config.toml
balance_bias = true
n_head = 2
norm_eps = 1e-05
lr_mult_down = 2.0
Below are experts of layer 5 (counted from 0) of a mixture-of-experts language model. Rows are named router (the router's row for the expert) and show model dimensions 0-191. Each number is 500 + 25 x the weight over its row's rms, rounded and kept within 0 to 999. Numbers have three digits each.
After each expert's rows: "mostly gets" lists some tokens that are sent to it at least half of the time. This comes from a sample of Wikipedia text that the model never trained on.

# expert 2
router:514502466493520507502519479455500487547502533502547542472471490503496486510475497521487491471464542483556478508443451539491509491515528477492520513460523489534488503460514497467511463515486513479539492472491514483497449463488520492501479497541507485511498483505533466506455423492471511498527488493496512483515497499507539505512507500548507474462463486445473514502531530540486465453488497449479506477487506506495484487545501535516495515524478488494468513520516532517515513484491519516477486462488526495529514524539470520482501485510521516501553470481531492517510460431481523518
mostly gets: " Patrick", " Edward", " Thomas", " Daniel", " Angel", " Alexander"

# expert 20
router:481477509520505503455489533517464491446525501534512479519459516494490507520505521477502501546492462483526477523505529494517463504542489504492490527487512532510493459499534509502475525470527478502502550472526528543544473524530499547486503488472495518522491482512485497506492479514561498476508530474519489507476481508486501465480544483472479476521517491517480539480515487511497485541503499499441546457485502525532546579451472526512474498523520488516484495536491466463489499480502484463468566509512508475528483485521483500536509514452488507501480484462479499461506480525515529457
mostly gets: "%;", " ×", " Height", " females", "})", " ft"

# expert 14
router:480485453500519563505496488440508489516517486523538526488476462482514487494490547503508506487482498487521499497524496479516539500478492490524529540505501493467504508541495491497501473503501506464524490505473488531512526457477520532489499498498529504521532526515467503486533469488496511497494512560496531473468470480504522521494429532517535484558490524494479502449471516452535513469514501482501545480484472490452491485521519497458547499482455506510451494523533547486515522464504517550469484485468488512474467488518481535487502501487526518489527559499479472524465470479469522483
mostly gets: "ford", " York", "ington", " Smith", " Brown", "berg"

# expert 25
router:503493539476464478509503505486543499488509491461500533458504535528531510461450448478497519511497528501466494485517491443468519492511461515524501429527478491501495479502481490487476526532503520556475526479438515461484500509509526481483540530555527517484497521465511502491457515504512469516459485474481502453485475503534501547505493507525513485482489477477509532476468497482517467523464515533522505495476519518478487528474490518498530504471517493491464488467504508504505520483513501486509483496472434485490478491510438487488480526513526478533486495491470479535507522503505434553
mostly gets: " film", " album", " Film", " music", " book", " Music"

# expert 40
router:548451489498505499493491514471518475481510480536489504508501531522523488476481480469486495489505470508491537530516506479491500509526474514480500466504516526531528467517477495539553475522456521525515479478493494478495534513539469490476530544532504502488484514495505515468489538517525472513488508501452488491466476432537503494473452462490487456459486493494542485468502521504518474536510458526482475482450522490474508487454483491538508481484451520540460511470538513484466503509513527517546520496522449509521516506484461495511468517544506463510525496550498472468510484494552495500
mostly gets: " team", " football", " school", " School", " University", " club"

# expert 38
router:482483526534473493520526490483469478526499531458524512536539481540518502470549532512485524475509496528496520501471512475496480492537454487468469462462513502532503484480520550515494507473495545494464513530531530523474497550510432522469524514468496475466503507479537526534466508491492495505537523513509512502508502505481492481499540505435505506492531518483525512515512479518519493517528500483477503511541532498522494473511484521542503518516530545511538539506494470485516527522512488471494486532483490466542457491484511458533551510500511532479498561493512452480495493512455530521
mostly gets: "′", "°", "″", " sq"

# expert 17
router:513522508515517488462518516468500467475518440505513528506488542493527548508503504505485484501505514511512500515506499472480512522511515524502451511492487523464502520504470483501541546506495472523518525511487495515467526514450520575524458507536498437508479517503471558482483514452484508532497545556493519564494486502521499476468480516524512491514483494503466483445449503482540499523512508490449524514456505495483480476509482475503511471540492464538464515547503486487498488492543507526486507477511500533472493538509484490534489494529476491458491533516471503464468477512481484490
mostly gets: " JPL", " MPC", " ·", " Lemmon", " Spacewatch", " @"

# expert 16
router:485495481517509454466510499488486478483470471478459526499514524479517521484555471505496471522509455488464494500517480504483488527570503481494538495495526502524513508543470527497539536478485485501511481536534532515503516548491501477528500535473520515506432524538507552487508497489495505474492505465483472520509491457511498502506462531482520538525465484561530480502527499495496466513456501513499462540502463485495509522494509508544489544480516478501468515496549476492516515478457446528494538482469473483503478505498560485527485497498466480497493493478532519486477478514556477485
mostly gets: " population", " Army", " tornado", " troops", " army", " Corps"

# expert 42
router:530473472500500542485500492452490514514472491522471518524484455498512495497520468458501506484492517500503530503565472533512506521510473483556501456503535506491468487516470503464520466489503513488507488465477486493508492476489507512513508505544506499531535528472489494523536504503505535507511488519537504497543494480459475484535508502478527499521494519501472528461478488464504524474466460501506493529475508543516489462504546538460561455524455503489484473521492506528463537455483517492490516495512505526490541462502488502495509526491465538500519511489527470546479556450459543451
mostly gets: "omb", "add", "ff", "inn", "idd", "elf"

# expert 30
router:504517518465467452456516547527512507467501559475496512493529474440531538545492526509449495490497504523500481509498516518495473523452485555517515499488486494460518493502512458504480504532516456476490492493525505525504484487493532505499508483466478487505510513474528502463490502489457496522504531514473506469497449530482488471472528504468519464499521492480474489519470499516533489519454514533494487513466473482456498488513478486505509537462493483512539466479471521491476491531550509477492495529494525519540451513534466478475477500509517474544488524512456522453478469539552514488
mostly gets: "\").", ".\"", "\n", "\".", "'."

# expert 29
router:490459457507497540503503529497523493502527469532482451531471489515507494511473491478533482510499524499502478492518524469505497488503489494503492488541449502484518536517482538483472498472450514479530538489530481487522528471528490536494504512489465547428490499484513472457500528512529507496506496503501531506498504526508528523487487534541471495537468531522510513448495552488533493499560541470505558524526519492549501542495530473490476490455467490520513467500523525491496535485486521522548503524498514498518504467497468527436496493487537484518490469491513499480494475520525522556
mostly gets: " station", " building", " built", " located", " owned", " stone"

# expert 15
router:464496452473515524524497500490529456533503515497506490460509535517516471551527490487534522500485476527490484523489478545450509535486454493479492490450461514516488476501497535461519443490502472506476493479475500470510472462523508483535465576507519506503489502508507508536514502514502504472495495510511545517517509511491464519540473501539547506472485475540516521474454511470427497476507537480507480524508521503463516471450497495503503457476467471504470499484469529508505517552468526536490504518486518485502504521496491498475517472496537490496511471435530513526510513503487507508
mostly gets: "ibility", "olution", "icient", "ection", "ability", "ror"

# expert 34
router:462524515468471471480489505536476531450491537463459482539538461465523492545487485515473518475476486522503485517494510507469518525462495539482528466498495483470543514488523470485513534518514456486515509505534516465515474474501512503483480536476487488479460515441518507492514554512469464519510497496489482525494458503460484481464504478496480469514500495519487498481475493519526503518486475513526474477503474460495469497498482501512453550498481516525546518493483516470522478519547501458503472478532519480567461521484488515476486507541512477547556488491474521491478494513493464477
mostly gets: ").", "\".", ".\"", "'.", "\").", "%."

# expert 22
router:531501510511558472485502538471522494447500470551475502471523485508500484481525547480471506489499516534534509479515471475513485491484532503498500501482550442528505485509508494517480474485483521467528505510488522452522489511476503459449520471545483437494498496508487475506515468538498547527491486498476546442507498486495497464532462471492478509525512514491498507514477482497517497483523502537530469518453493504510520465470504485541550478517488532505503489510510497524476517513524506504536533502453477517471469500485458476480466484525493489486524451494466509493503557497546544517
mostly gets: "year", "Th", "back", "weight", " col", " ball"

# expert 1
router:510532505523516493494475502503517525475492479500530515510508490522523528472508507493552491497435502505477465487468498488512517491523512481449521516493542523478508515531497469492528493539519487520519545463513501529500535574505506542498495487498501477511531529516514494517497507488484485535491511488518483468525520465495482474497515500453525461472523475514477462513533510464531499492512507504449484435453473503488516550499539454458500500514500490515472516521506481478554501481509462457470517508490466478494479531500504441477534520519469513497521469454475512461542452473526473493
mostly gets: " 2019", " 2006", " 2025", " 2012", " 2018", " 2010"

# expert 31
router:440482536514520496534527482487493492485518461489505499515540478471511497481512493520509449475485471500473497504513501511504487508492492550517510512479471519470468517463458514496532566515503480469518515522517507513550512559535512530475505494487456508498510452488505486497526463476434503500476518512531487528511512508505492490535505530470510481503518472543495473488535476497523510518540483481455504511517449488521504545544492461509478522514506475537556520516524448510523563461471483505518523513506525476533474484507479536477498525492518555517504493530514520506489461513496477516
mostly gets: "′", " 187", " 186", " 97", " 13", " 120"

# expert 5
router:485506464451519534526479478440499479548472501502504516517461517499468518497484505497473484461529521489524491470497509503529475469485548498518470520490505492509526534512514552489473458504501494551519460520521522522508467505546474490488499462489534542541514510526496540531466465532499496540520488540486496522518527467528512507495477527541511496505519523475512525522507519523448464507461495492506479523554483482492480478516514498530496518504529539462505503502521506522533492519481498548482504444478491509482501533473501501476561502518488466466484485536514476479469482457549499500
mostly gets: "amo", "orro", "uro", "aku", "E", " ec"

# expert 24
router:517500521520468472493490500543497527483515478548499471538531489530529482529475485475475501475502475527502499493481465527547548497471511470480500521516522503471520460448509500483483462553498514476469472548543488521511478513501484504519494477483499505531509483526488520500490503449505484471464456461494460520475472509556498474487534478525457506495504488535512508487478559470484505513507492468511487500488562478502481474490483513510518537550491462522528530460459492489498485467490485500509501509521505506563494478489512519528542462458521490561511498515487480540503488506477469501
mostly gets: " among", " into", " for", " of", " regarding", " from"

# expert 12
router:493461491503469518544504475469543482541518498518549475479515445474472548509492538483493499510481506491492482465476539503483508546476521467464495488517503538511517538520501497538452496499489475478515451540489500511481482498517478515526471517462521508491489474483491490535473500504477503484557504497476500517492534478472497526491489483535514532478501497510468494520534489542428500528475496491510522484519518482530519520528490527469484467479442529515472517512513524546506548505535516545472497496473484536516493472527482530465529508493514479500452507502542495507506446473487545509
mostly gets: " Roman", " Mexico", " Man", " Paris", "ao", " California"

# expert 19
router:495471484483504507471523528497480509514522529477546490459501499519532528512522490542532518538503515500485518520477532511520463520492465509447486507488485442465523511468519455510475531504482484497516497495494525542448491504553549521510516496471475490557457555480496513524503515531491502467460513486467468500465500460500511499505493493474481502498513523554495474505499473509525520525501502520440466492473498536478507480515509476529499466497514552475496512472495520482506521446476528474548562513517496440488507535511504493520494525498497477493509512488470466474460498508533517528
mostly gets: " =", " Conservative", " Democratic", " Candidate", " Liberal", " ±%"

# expert 18
router:464487544490524478475486529523500514482489514488480500528535488476509554516509505511501548521511455533507454502531482474507478521476490514462480460454468519453490540495508513497506519506510481509517499483499492527470508527548515547468495518474504495473462532465500516460490532478496502491503542480508516518542471502473507492533522486470464486549530505488516505527482424498476528470487526535479519562502513471527505530494513461494443474506486548530533488504487483492526517454527427489513505457523474481525480494482490526463508501503495519520508523492468521509484488492498485506
mostly gets: "_", " HD", " SD", "$", " code", "}{"

# expert 39
router:556447498493498535517497459521468524526483469523491462506495544504460468480504474497451529480536506495493490512528478496504498468488509468540479500561503492510479517499487516495510488501517535502482476485510462495510517462470496511541490468491522527446493518532480494542533485542522506486494534519512507514511562496475504522517504463483442538516473519529475516479502506500458496457522513491511529520505467485482512485492529522497521443474545474486457471522522468493489487512491511513499531473501496501488528491472473458481486485498508526490452455519459520516529519441545499475
mostly gets: " el", " con", " tri", " go", " stri", " mid"

# expert 6
router:472522540474501494494510540506488496477508504492458462484516471511524533531480513501543468525501463507528449492479509503513508481494521532468507491510488502452518519501511487471463538507473492479490507464518497521473524528511529560554510492464467471474525488473471508481496511454496495514502504487529522540502462507472501499503500488504502484487490540478463483479516430497488561485462516515477503507464486468507468510475509414462490521492525520493545490536487506504497490526508460501541497468467524472533471514536513500480514526510486504471529472479494539434495486516526504475
mostly gets: "|", "=", " Authority", "Scientific", " Interactive", "-"

# expert 45
router:490522490511515481481466527489492528539538538447515538451533531492457495551475477483499498503485469488489506501502476467512451468478502510507467546476520498446514498492480481489541469532487478513501473534504488565464486470525510504468535478486520469499481532513487522501479514488510442514487470498470486517516520501515453494529489502525508514518536491496501482487520527514533485453548508504529470475540450541514524506503523485503501479548475511505533509491500526476454476519506538531570516526512516455506534493501539503503487489529504479504517487520512503489514543513491509536
mostly gets: " (", "(", " [", " '", " (\"", " sub"

# expert 4
router:464524443485536523492533530495508467509468527523497526453489508541494487490503519497554516489491504498493523488518504562478458505511477469502509464503465481528483533461481509474487475452513487485474518463489483503537458510487500448524492537542466507488487529494510515509501479520473550529486471498498510540507485508485484470500526542563478501524449471499500542520495546510479537456517508473520461489547516488472499485490505500470520504524469503481515456486472518510458512460495492529493502481486494520471504501500509462482455484491500531534539504509531487529479513506462488545
mostly gets: "ged", "ored", "ulated", "ired", " Succeeded", " associated"

# expert 7
router:511526535494527513487517543524500492492497513498442446528522537446505493483517502498527479540465482492516495517502477503486477518493492521529510479488519473482485516432446526513526516439494489562467539533510514530519509519473508514493503495484496519494533470500504504490545476487538500479456523493523472519495518471489514486544492506477467509525493451535516498552532535494505497498522488499485446470493471494469532514502454520509483536465520490480499511502477482463519514488509457524487515491507464493528474522488472539491439513472509525528531488502512472509523480534552532491
mostly gets: " five", " six", " three", " four", " several", " seven"

# expert 37
router:533486541538483520497494462483485490496467544518503461493475510520501477463504442498468539505514459531446515468497480474527538474510510535551508506531488476492504507510535467541466478489505501548463485480510490500489506524485494522464511479539487507486503495495504491491530505516517459501491547526534457515533513499514469504481527459488483517512529547498467544525510499481524489507458516503519519560493455532499491498510504517495471492461559520500484485465541505510532480506539487480487506499487479504463505474476520467458518493506452486502470521532477489546511515486479452532
mostly gets: " Me", " Sh", " Ch", " Te", "Ch", " Mo"

# expert 33
router:494548512531532538484514543481491483517479491482539529502525534490531529513522485502447559515529479490499541468482544510492490481475481529482523487469504509468521541538506455493520515514496502561505511469471502498485487489542520470478512466483450475489531488524458494530481510525446530473508489504475496515508503522530459472493508501451467452491505490543472466511495444521497483486511469539485486506498520494503488487456496471519511473533486539494483522504493488453513484504505496528474516458492459530534481543522522493516523493493480489543499516491498509475534464516478489454
mostly gets: "present", " (#", " Soc", " →", ");"

# expert 3
router:509551501517514488531486489529450519450529487493510479448534481553502498526524459502492481504489470472521512508480536474524507538475521516473518516514546478497510494497480493513493530536499526490490503502522471489523559486503463486494532459459488512457512465503507514485508488478532540477530466485501494531464467500555509452523482482498468490477500475514531470502467500525510534470453481500503507533494553461469531514502513468490502496526496502489537493489477481511487495511472544480522535485494508531488466498492528526546537469516513482548534479514486449480530504522505454468
mostly gets: " in", "In", " within", " during", " throughout", " at"